Weights of a small mixture-of-experts language model, trained from scratch on English Wikipedia: 6 picks a token.
Below are experts of layer 11 (counted from 0) of a mixture-of-experts language model. Rows are named router (the router's row for the expert), up (a neuron's input weights, with its number), down (a neuron's output weights, with its number) and show model dimensions 0-255. Each number is 500 + 25 x the weight over its row's rms, rounded and kept within 0 to 999. Numbers have three digits each.
Before each expert's rows: "gets" lists some tokens that make up at least twice as much of what it gets as of all text; "raises" lists some tokens whose logits its average output raises strongly, later layers aside. This comes from a sample of Wikipedia text that the model never trained on. Tokens count by the router's weight.

# expert 28
gets: "al", "el", "ol", "es", "at", "am"
raises: ", ", ". ", ".", "t ", "\n"
router:474514517532501507461521536486546491509536462496480481463522486566518526478511498481511472466462505476494532472509477475519500466520521486477499513456479490479474508507502557516460491532523491510486554499530476505513512454523508449483504498505527477523510531491516530478496507572508485516534524466488514492489534458519481503510523510487481515445478542495511463497509462538487489517443482530472510549519504532494426464522477505483479479495521521477476494487476497495460502477497534495500531474520494502477494512491514468509476499525499542472510508470482485526479519479499438485497489488511470483515547545515485470475509521487526493522543463500477495495495463516542475509523492503479494500478443489522517493482520542502496510516548486544435520513512467507538526520515501
up0:479506498457493499491465520486531513511481503505511488492483504473480479478493513496543527517514485523507556496486505464444508511500464474524551504430451514488503505507551533500492521503524488531517489548428517466527454501549492479486539477503506453485516491514485496460467481474520492502461512494472490536532522482483501496518526490481465501530509531510479516495521478496486482489510497464494507532534491482524498435499530519472470479490524445493477537457532516525499533512512456496464528475499458522503477490496481508531505505481538502499514489481501479460463521484518510507496492456508504517489514463536464528533506477484516431492428500519503506543513502477448431504461509533507480489499486516472501525447494491506509505531463498509493506491523507507488485521488467
down0:461532494494501514547485509498478513507466496456500469517476503501491501526460471537525513527463506512500533485484502506540530531498526526538510533523493491488499467474516539529490475530549516489489498532537461510490506445484451551535499491427500483523509521481520494494509507450478504510490525499530492517504536508501498474488505499476508513487501479487507459503480489489495479482510423493540516473469510519538522468524494450455506476475519515500493456487514513515469488477515488514499471529482513456502497460475541508507508489531474524506479453503515536545492525522507514478475512507477478516475516498544544528494485526486510501503453501546471541502508481474489532487503505490487451437485445482498527525453480505462491492486504550481509524535500472510495457541482463
up1:495482502496533508517524496526466506558484502523513483534519523491482520521482504532495483489517494481481537479491491501527507480486477483501467529468443519479548472480510515507491483503493481499519543530500485478509520515516501503518476539512540471511528546540515492517493562533458519520541523494472441511524545495450520487514539507495448495523520500495524497497497503489535530488514481479531424464495520514520449515459498540489472530494550512488479453506498504510532537460523484524492517540486516499451496504507549509518515491498519459490489483505534514516507476498551509520524502479504522467499495515471464503554516513505492567481505512486471522495545462472506485543511519481481516496514493553527490522522509487511500478483474535499502510474460494566462504532490523
down1:482533470498507449502497501495567470475517460539500463520508523513483553479469453442452561496489485481510486491508474511498529492544490559541487499552476490444480525532517534515559503493521497528527548529511518494539520516534510518510501504467531514488496495458482486493479512468519489518514509514516466500495510480519498520490495479527493488537488461466510490505490509489505550510495498476515469492500504499476488482554490460453508471510482474502469498478508492481500430557476466488510534473508531478502516514465487490491482534499496492508483520495522503470481470478521515522460497468491508518496482466511509540508512515512528487491507497506509526496483506466442487518511497481537457439483477491542485508502494481484529458475462459478529502557513505471485496497527514

# expert 7
gets: "s", "e", "y", "S", "ing", "tion"
raises: ", ", "-", ": ", "–", "\n\n"
router:509507445536507502504512504544533495540461489498520484490465479529506523524510517522541472530524512476517472441515461517441477499523536522507524509497520539474471484515500454506504507507536539528446492484485461487488487523550514512487477521487475491515511507493512498546488519523512474457476470444508459503504545480491471503495488515457536508470515445507497479492506487516517478448466462523504466544533501474529500495510502537477488536495475516520502535464481493514516477486501490586519504496448505504497494506450520478513486485531495499452513508510502509491492460474491482529500498497490490485514452531550497470482512484520474493474520516521501463524539459504510485518513477489477549538509510500481546485542496474468479528489486509526511537494528520493484537517464508
up0:468459509484539483501502485516514475450485510490498485471527516506491528516493520483474515538548497517507496423502435489494511494468517539459511492523481496510491448481495492515478525485510473504470476457496504530511507494499529511466497513527516480519508483502490473483499543497510529444460531493511487525507490487539511493507514466492495512476493525485495476500546503515488505517525515491508567487502504510500497443515502477501525481498513460491544518511524497488493544515454488513480513481486466521453468466446497522523470485504484523503525481460491496506542472535526495478489518513435483527485465557507466491472472486477488450484527450465464494524496524511432477464497530459517504472490468521519481522460510491493552490502482510496483498517458432520521492522477484
down0:524490532557516473518493526512434501492545498524495487544513531535496474518451463493515498474499505551451503579486530500486510477491476458479494510511497519537508473485503512496525541464515511543496525491498497480474470461571490500520498501503486513482516493477468502475510490519536460535493499565516494474481506512515489513468493486461498456476462488483516484502531477491501506499511528461446444509462507476461533494501525522534453512527498484513525510514481479508495489574562519515491512506504511477538484480502478534507479514565473499476494492464502451465523464501493495524499461503506496464508485504469509515529489494485552534526491488490477485499512490500537515499505505495505466457498455508511479453505507511481504496483525499499451462507508503505511523485490479
up1:472500503505494518478514513479473523488505475473498493524489478528521492534498492517528533492498450488513514472488482556500522463518504529504454514550533486544486495481544521505489511499503510534469471472528553464474518519472484471503504469456533521490502503464496533506515503523472476538536516492453503479539535532555511489489517486486509542492522495528522472483496500517485535477500494490552478530505513509454504545514516560491477539494447491490535467527502433480505503473508503454474523493523513507507488474506515519491536538484492534484504529500514525495508478525474443512498515507436502509484548515546444532555498528490494498487539463501490487511516476503501481502507487498469515513511515468494532496495475490456465538514455518451516467515532526499492487471516508
down1:461486503534500519505515495495528533508493521507474457466452527504528528569524519540500503476514530525456520511439471480519503541495467474542539460489481496507485537495457493516456510479534501476515494507499479449552501511475532503484480479513455471506485483521560508524444502537503449502530488536517475468459522525503518525537532547512508484487495528521499512484498520467501480521481488490518496470538516501566499482475514514495477517508551506504475456480511516494509472570493486528515495492511494491472485484481480498524468490485508478500453519535527525483498509502519501505479491484513498517498478485488476489519498544502455453497480538513466499526501511538461479500431515508490524531484497508502512488503503505495499479549478533492493515513483525449499501522518451

# expert 36
gets: ".", "2", "1", "N", "6", "an"
raises: " ", "-", "\" ", "\n"
router:511504494472481520544476510507459471516537473541510478472510478490540530553513480468487506476486485479466531502524516544566501478504472533484491479497553497461529494505487532488508477485491486501522523514512481479513482486550510518516506505501492466501536514511486476522501528495515539507499484514514498476531514507467446530502545519482502490492498433522493503469463507476513471518449482500479525516505511546548510476466499518534482463504490510494488497494466476504501506537484525522519470469526523512502492472525511534553434461502543502494506504467540475473501480477456496491501522517489473469515493491492527491484487453534542524527449495492494523465509502495460524516500524461457438502486547465494540479503501546521515525500513496465553501447515511488524500511516514
up0:491512540464531553548507486505501558504512497519476523534458517517510496497535548526522518462496534497479519459513482479502512510468529489511521490510519502466479515521544519533505502482556504518535491455488532501492513508554534521515536525485509497491494508467462545538486477453491511480505517463498465532509487494512504538493463481514486513529485481438532500495494486539476538523470488515514547509490515484494541481484489514553498493485464537505502479496502514502536496512452520499530480500459520482482440528475463528536503462499502496478502542526493455496511485550510481470540510499468545490507514501498502488510508485476525508489431531510526460553516519503516493479506507533488469537477462481499497517525470523498504485499482534504500483513482462488486505521484564
down0:500506511502475515510516484485479530539465505487510483529526474457507502491517508460500548531503490481514487524507521529544483506467467505534469495476482529507519529546518508529489538491468521497518531498531471463480541544482474517490489496522469486472476530469502521476554501494528496489494562487510498546490541460501487521537479518480550496482496529519492514507496474514476510464488528506503512472477502506485467514496511523508502543465489538521531483515481493479538497464502515498531526467487460467534485483565499504541568465477512464501520514545528485531478509473441498454491476536520478510488463461545478521513505496468515551514493471452501480515499502506585486516450515500535480479509521524487495554533506479513513486514514482512516499494487512502483495511499486
up1:530479478497501492515464470495494534500464504445483487480482500470493480506515490518463534493470464466508540501522510530489507512540532474524485502497570497529515466562513526478474502475486475507519565477488470519485544522505460479493492514490511528486494523527533489451507530484465530472495456517554493518510513487488497513550533527481558512483465486482493493539530472517472471517516496495478481481502526491516525534524537500469539459484453531547507528526533501519500521501469513487483543503503486472514503507501511517460527507543512508541500488488524457534513543518456550477495472497552528499473488484515505537462483522508492506512529493486553494481482481501481511504548476512510508526493517475496472503487493522470519472529534486497438490490498474463494529528491496
down1:470528455496482504478486436521495525516490484479549512498513513472493459516489488510462480512497510540485464500536501520524473528462516505530462539453522508494477505549494469479523469496481474476525489494495518551482566502510476479497526477495513498481502499470530484495493513496495500473501490524516516502506522486485489466506491545499517481565513517479529484466489491467477514519486490492486524560499497521515477491546489584523505541474526473474491465480486492500491508497494531504534461533484498468514558497501468513494470556481512524439521484494489518499499473481491488530499491517452533533451480505574490527509473543487440480489524485449513486513513498490505508507489469474550478543482522493489512503533503461488505551486492515480497499500506524536494512507475502

# expert 20
gets: ", ", "), ", ". ", "\", ", "; ", ") "
raises: "and ", "as ", "a ", "with ", "the ", "re"
router:459490455510525453518511513459505499527484512511455462511525487497527480497513465563544481549556494488479541515489519489474517506470482527493520509477502521498476488484474498535504476538542495467489500485474464564520502519498467479504492499510542498540515490497511493490507458485445513512474482540526504519501534543529452486479506486468532517517509506463489532492498493493479520479464491443528487494522473516523533560544520507495469515458496483496522522524511501459529481473540463471533487485503484489536498525492481523519528473504513508493494526503471478533517490548512534532503512514452501468526490494535495508492514503483466507527520479473497503460508472507464459460497537515509500535516461520507486527480483506513481501493470471520464443509547437500475489503496484
up0:488485482554470523529504503477485502468447523484522515523500545484491529502511545512528497455497475472477528508469473491497486494502488493471516497491479498514503470489541486480496496506486498513448512476494477485514529493515540498495525512487515507504464528496479537493469515506498490484464472510447513512525489506455470447502507508524536488502459488504520487489506497470484523527483480469508477467536509477449492515524489540486485506484522514484545466509514531497528522502444496479436538500479484527503498475491533483528559507457529590525480485509517481534509505528471503489541505505500543483511495504499506480475558516501481519491470483504518493506489475504522530508518461459506446499443474525483470527495524555538487542512520491531523520547491547506501521437506521
down0:515468537472497494504512460495521528506491512514485523458541536510499488512516487476531491528534461505504495528547440504536474500496523512515502534513514520477491510461456519475497521510530483509494514520468520509513466455513559496488491511553533479513505481507502478516583502536523475487441489487473486468485474518506531483490523532505519508508483517521510462523521521481516519462549495517489491512507494453521519516482519509459536514495493521508509502543478515482526468504512486512468474542498503473479468496537480522493503541503499475447438509478508485446515494470572513540501510519441515495513465524490513483513536461498508464478495495471486554503501526501528474483520513466484546473478483492511536494489441515457479482509514491498460469503501480500484477505463497
up1:501484506515506501439505513503456457457531510492497502502477448470468486487546466518489459500489484519543494517519503468519509550469478440461506494463478444490509482503502484514465446506499464472502451524500551494511508490516494467542478512541476522506515505473517505565519527499473479467477495465508480479517514502470511506494507443493531470493495470486494492455499450551501466485515470514508512467494521534495487477510434491490494541541518462488513470506516481508528522524518514518518484482525509529483487490468519469476498479489497507522462504474522516511505496521490518526502464511520505524517490525494467494501465511525517498490497498447514496514556529511518514516494479500471462527464482475480533517518532547513492474496515479526490472568473517505485503459548532
down1:481508500468505533510471477474500497482475529496473513475502514512483513502443480484529478470493509474492484486509496470506500500507502516556542486463478566489497515558508450510534532480476474489477509504476492512513519461482514491520509537511496490455504458483484491474489499534529524505575517502493440527493475504492481483491519496499492516475458504494518462524482491493494505517498534492507428552545507508482497515499543515549512488528470513552476470489507489481521493463525558493520514546471458475498544471535479515507535520486455488488469477500511462486496489493489486525493520534495506532520500461480478519502503549502513492530497441519492512474483531497539475445489501498513528523534504482507504483498471492458506519537543524503492462490476543510505474557526485

# expert 25
gets: "|", "1", "2", "3", "0", "4"
raises: ". ", ".", ": ", ", ", "\n\n"
router:484491494478532473486512495515546501506493486536519511555485542540483522488513497520502472450506529474501485530503524530485471462536507533458499512468511485486501515493474525508433470497478532517479518498521520530523503480534505449493505518548483475524465510497548501506479534509457518430495512452500491476519507465499495524473495514488486471505494536516485509502495533500499493496536508456519497543480489514504535493482479509509525465516482524509513523526469465530506492561490475497512484508474518472525517519530516519493525517486528482485538518509536503495487466448458518477461504519503494555521446535514511481490524473495472544506471492507468479473461491506504497459488490510490517487505539488491531471534516570490529512527509560526494519476502492439526488448525471
up0:485462523491430442494519503465472514504519511542480512455487543506505431470509503512521519520498495489496478549479498526508537488478484512487478484498493490500512510490482539458477496495495492518498414483513492475521509447549502477516512553540483522555498441495521483510510538479466474477488475496494454550462503486490520514533506450522495466522532518528530493520508507528473484478470480490503522489499487516506474498498529521510534498472555515501496515471525491505496541498502536482468495495527518488490472491514530512505493526481502515514490475543521491495501505518483446497518530467495535519489493475489524528509458534474465450503479457513529469531514498477449507491489523511505530498509531529475479499528466503506514488545506508482437509522544517533493485475486470
down0:536434521498483489514503510539486512501492490512500504488510493479485452507490499524504499472568545495514514539510476504506518527488514514484526501480527454482486546514488521457489524482497495509529524517511483542482507479490528484475485471498495535482513455498532491517494493501535488505534484487485550544468469495497491535500532521507522468508515476522530527546502456499510506473452498544449520464519487537558479511523486488441526547478491518459519500484456492521511541467515476493492481515511509485475457550448501513512500510533498496486504496489528457512503528482459490475490513458538461518497460498478508519491511468497522499506512534510512502480529491528506501535491478515491534458491568471445475486501533484476480505499477528503500547457531495522472547546495497
up1:545506504508523502537519460557561480460497472510506450483527480459477448504488526536513501490485534483513465488455540524457532514493546506512474519508515511484520507456487509485494475532515500510494475525474512470502480487507550506483492445518511535489475525481507495525490477456513502523490538503473489473539475488505475487504505465488516529479505470515504483509513505489496507485557541511506484476488551471517545540483503450552554492514540496560474478543539478535503536518463518511499499532522507520488491531495476481505509488539468532505559504502493497483518501478534530468501511484514521493527517479472518495515517510534495530495526539494461519521451512514479462501460515521546505496494472490505533527478493485498515543507485508489529462504479457510476488510517477
down1:491506470526515505488469500518488495472504456491528515475513485479498490507521502468521479485532488487482465484581518512484499466512518522504533506498526534521473517501466522494518450499502555481495522484490501548509519550494521480526481531513466512461464517463503489500517519488522515498479557522523497506510492485494499541523495520468488466422525550547517494466507447498495507482488501490491519494469498463510506490486441492458526562466520453463473507503552511485523471481464544475499486520528481528480517467528528509502519477487488516523500527499498500491465442504499539484522513519498467458527519514493523538509515504500521501496473525524513555529496499466513515474467485509533486531535502541544456488502513512483498491506535500513527494530478526486463509503453463

# expert 22
gets: ".", "'", "0", "6", "8", "2"
raises: "\n\n", ".", "\n", "/", ". ", "-"
router:504480478498507487535520536516521515527464497517535444497521477505508536479505478490499487528542512472494525508533496526541463562464494482557473491518509546497508500500469484491518477476450521490519488532482534519457478467542490483485521515499496467492509518506538515515501491481494516480509510486445502510509494470491490446494502507554513515482487524479476495528479499502503550501500451477541472480467492505517513490478500484503476506451504496565509493487504515515484487464511506528476479462465544542515489503540502482506508539455501492512477496545542483501485486453493524460452477514495499499490485500518453548542504483501509508511445520484472466493540495502519543466496519494526500542476518504543473468523509508503523532534518449505533459496554480455504511494488477
up0:498532473477501517513500485511459523510534503467521482506467468464493521495512508517510487533522501498470535530488441496501475471519483497538479562506481492572547523458563510469496507489492481492526504493478506520505511520492487499469478457499502499532500520519495478460497479509473442507500500504503553564496486448482520509463483559479471475484502505487556511483476475490495512509496505513485501484478503500487496470521513507495473475513527529519508509474505523527501489499516508482516489541505568501488505480530494438520471490470499546510519524545475532501497501465486466457500511535485530526545519535495456476481466518488466484512497546492487515525530480523550463536457484500532470503468511518508498481472517537493446542462499534519546508489486486478508496498510491
down0:537510472481527502498517540547524496473498477470462479495482469515510467551501494480498522485499512439512515523499463506505522478538511530468550523492483463510501495475486509515518561445470496474523457497509521516452500474478496499525519473454536483466507533494511503483493508554433548511467500502544537465472515532505546487494489471461509482520505491473492458480466525510511484506545527480506514530539499492511499526454492496527537481479473468490491503479433481492465467485467502465537533475524482500480503527480507532507506492567488539479490525489501465489543477504475487500493515535503496530508492491494500498506485505493510486475498488523519527458500476472522480483545520486488522539523490485484499466494492515469489443503469488558487507487496510482514456472513509
up1:500509514479519492480501520526505477542516532477489497511491486498522485468482506517550458517473478522532484497474514529534514541555552455533515463481515468466526529487502464475458491486501513485512525552549491533505489530487475491523522494462499492495479503499504509510509494500462503497475538474465542523472516551476477532486506466493526516490478493516540525557480519523559533501517452479484428478516507473504513501491509467501493538500492510524509452486498530509494483485530517448517487476483499485481499494490537533487544463518509481476476511497496501498516489474490509485521477500467500502514491506499506547546454521470514543436514541509521496506490499448496542471528521482526488527492514498529517485488502507489506530494510571472460527509484504556517478479458520
down1:454467516517505473478502487530487510510506501465511521525508515506491517454483471474509525487478517534527518510504559543482501474432503531486518469507576505474488485470453494505511542491516506548495469476479479502503516500534474470506506528505463490490480502511502537500524503499486468513463507492491511505510514504517509440465454504453454482485442518475557470494466468485468480524551523486500496511507520513510489515512497518522504524478479469537492480506523496462492476470465490478521488492480490515451497516531491480516510486499487522479516509469504484489463473488494531505487457524474490501482537490535503526513566499521462456516516542494511471470496503487481516524479454524458538464506505464514497492552514496534504479498511477512484516527520521541525572513543540

# expert 29
gets: "in ", "to ", "on ", "In ", "for ", "at "
raises: "the ", "an ", "a "
router:524515519518532532499479490511433438445523504448502525504487515492495558526478496468488527451488502457486484516487480527494504494468464497516480501514468523518492493477485448484553542505501508519494471466528521521472514503477495497493486472468525518502478436500479511493513520505473512506514460520514507506524511530522510494519542447541481506496515539488460512484525511551508505503469534506500498520438496499500515502495484526494503588494512437493509500477511472470492465475510478529485513496493483479496476516489473541498499511479494498512516523457543503496526531488494544540469546505492525483506519484466503519499509545495488496493478497512534537516540512510505476508458474501530517481477513484514510491509540481475487488464489460490483475538507471540525456518429512
up0:523506525534503505521506543455506510518501468512493497512458508530502511494451521513503486518502537443511531488497515490478451488477509522539504538487514499482529501490444472510480507486531523474510499509502530524495523483511496537492493503514446534477482468463556459491459489509475513506531513526543476521511448462511526494484511463524466519503469554558523516491512528448440480490488472489495489465483502474530498482527518526524511491517516487537485519491498503519513471490537523492496489523495504503481508477526501459482516482470538503488515471468518464544471463506503463491484450473482527461508474486477470495478506486496455540493435474506470511486477504542510496508505510513435503479513532472534504440494472509493489537536502461484507522485447500502510518499539510
down0:482510518471482455479512482481528523503504503497492464482499529501539484474492482502470500509526508540446503506550525508541487526529480486504473485500513460532467517496532509506497493533501480538488527566469461511503530545509485502489478535540544492519462485524505499480456470517541506570479524513466469495451535501495496509490472479463509517528512450451528444498510506528521520465523500525495509524480539468530491516466496471477511503496486514536462467508472511488500548496538553494521530501515517494481515494476479487496485512518517447502508521516461502488507525534526512467512492522509514559465514570482465467502516471490520501510505488470533465460517459493526503527488507483496531516534487502503543496497478470517541501490540470495488495502491474486456512510513533
up1:524508521483455477522527506475519482492527512466509519498482486479538475482504511495491530497507482472532447509492469540513468528529496485542534449495526572517486474510482495464507483495516482499506520528513454542456496495527498512551468527482505526450507459486519459528485520506512475472516532540513478494500523484521517480480462482509496507453530507481496502476500484502500488494465508476509499444556500466520476494507539501501503522507467512502490498473499510463478506508471454436507463507462484513475502552546503474467480503480486525529519499473553505476517517514481498479508499502443505537503501485462509495539421498483507476517531498518453487504486460534489462557482481515471463513545466464499490502497511506520507496485477474537535521492531528492513496506504501
down1:542501500444484537458530502520472507523547487498515468502509502513507564549508504515483469516510482471500488528490501525499526515488511502508484543491528534517512501468486469499495506471494491539461482482545517428508472481482466451496521503526442486474509454489490529498539468527493502457467452480511496496479514565530491488468518503520512486474506463492480524520494541532499464518480477505519506506471522466485495505515545470503515494504460526479534505455524492511499455458503532467506524471494489492543499508500521506475489523489513508482510474536481526552496493512450484514530499494484480475508490486558502489543511488503455525462537506481491460494534536502496444497472522492524515460491519517526537500518490511514482544516530507532493479540488477550484520488515480

# expert 3
gets: "\n", ".", ". ", "\n  ", "'", ": "
raises: "- ", ". ", ", ", " ", "==", "C"
router:504538527504505479482503474496502511499473479539504505497441500501500489492519481457493466523537467522516489470491527493486498515533505493492500470517549484501505493530480491525538527500486513499540523496476495521515497502518475502534487502483486496483463501524487479582495497478498509477511517496520494528501511501561482504504471492493456509489494548543518500502492526476492514508517464441524480470491477553528487500490480516462554466467477499466510452517503484503527466456515499521517479508535529514538482478515520450488530518508507540437468450543442497487482516543480468531507532553506489529526523531499506478542548435476514515490465491519488487491514543500516529507478509496461549467535534516485485491489514477520461504507532508522517497517505469477512460476470485
up0:504529511450528492530499508489495486528501471488481490539480472508530518493517501511520462521492490510549498476492492558462495516492511485478486499503472508522508531477470483525486513497516476496456492541501522478486471498490511501509501504502516518491532519496509500487473541493447482506479520504500498459484482497498507601509480508543528471532505488453454514505486496510504494512481501452437510466518488544468479497515506488519487521501547513498490490492527500474510502476520530456499471500518491494488499500477505470561471476453476465495504545506480500458466491451520475482538483482540546489471466510485467488519494503517532529500472485460470524518449500549543476473490492485528476502564532526519530513511529510539450480473469439475497480498474536493529524518477514
down0:511481513501504496502527473495500506456511479550462497511519514518496509487489474508495468439526468512511476485464517494489469513503450549575475507527536522473504486527468506508486503487508478466487507562516496531461483513472499502455464502482519491536496503518517501506502468523504496509487510473504469524545523464455491497487530470456544550510464496528509505463477460489507504459504484506450502483527498531520480521499507474526493497502479468491527486513523529508509530480482437451536506541500494461529496508535511459537486481558536480497490520490539454498528530495524491461501512509519479526492485488517518498505527549489521533523484505490487508536532486523512525420541504487509500498539522490545486518507490447494513535507526498535496529501482491547493477498492505
up1:498509461539496477515562509471487492471477484502533481449522478488510500510538511533483457506494472474519512530521487475484510506488524478511485510487462479495540532517534519490532537528455512522487507490473494507516526477500485440470491508470488483487500482514523505502507525482511475489530470500502471508509511479525483545515469473497534524490545525540466487497528478514488521503465558538521516498513516490485501463544517517452506510474504515479500531490532465492479461504487528481438549500499472462532541493476534509527491568529515518490525467492463471512535526529514544547456504460491519511512483473510465528453495493526533468513511558517529498494467500513532493527493515535515528488510476495495477535499465474493471495475492474497491482484507484463467527464465460
down1:464527493484515519473477512540510499500519521550554526521513527544543480528495505473462499504503520481539525489488454521469465500471498499509506529504471516492495478490490530511494510519471479493493520514496555507488510458532547475505539477547498516489536502517555490524542484507512499547477503489479527537524519472463512497515481502481495493502471480495505544487430506476482473526512461475514514507500463551525501495489459507496561506511520482496501540498478484484566522501501496522496466472500503486459474491480474467488521527526450518521496529486466518540501516507538456469510464529493510507482478489533461513536495491487450510510541491462498536494514481540462498463509515511464510486511504509474450503489483530498487458510495533454518482484444505489476501491540469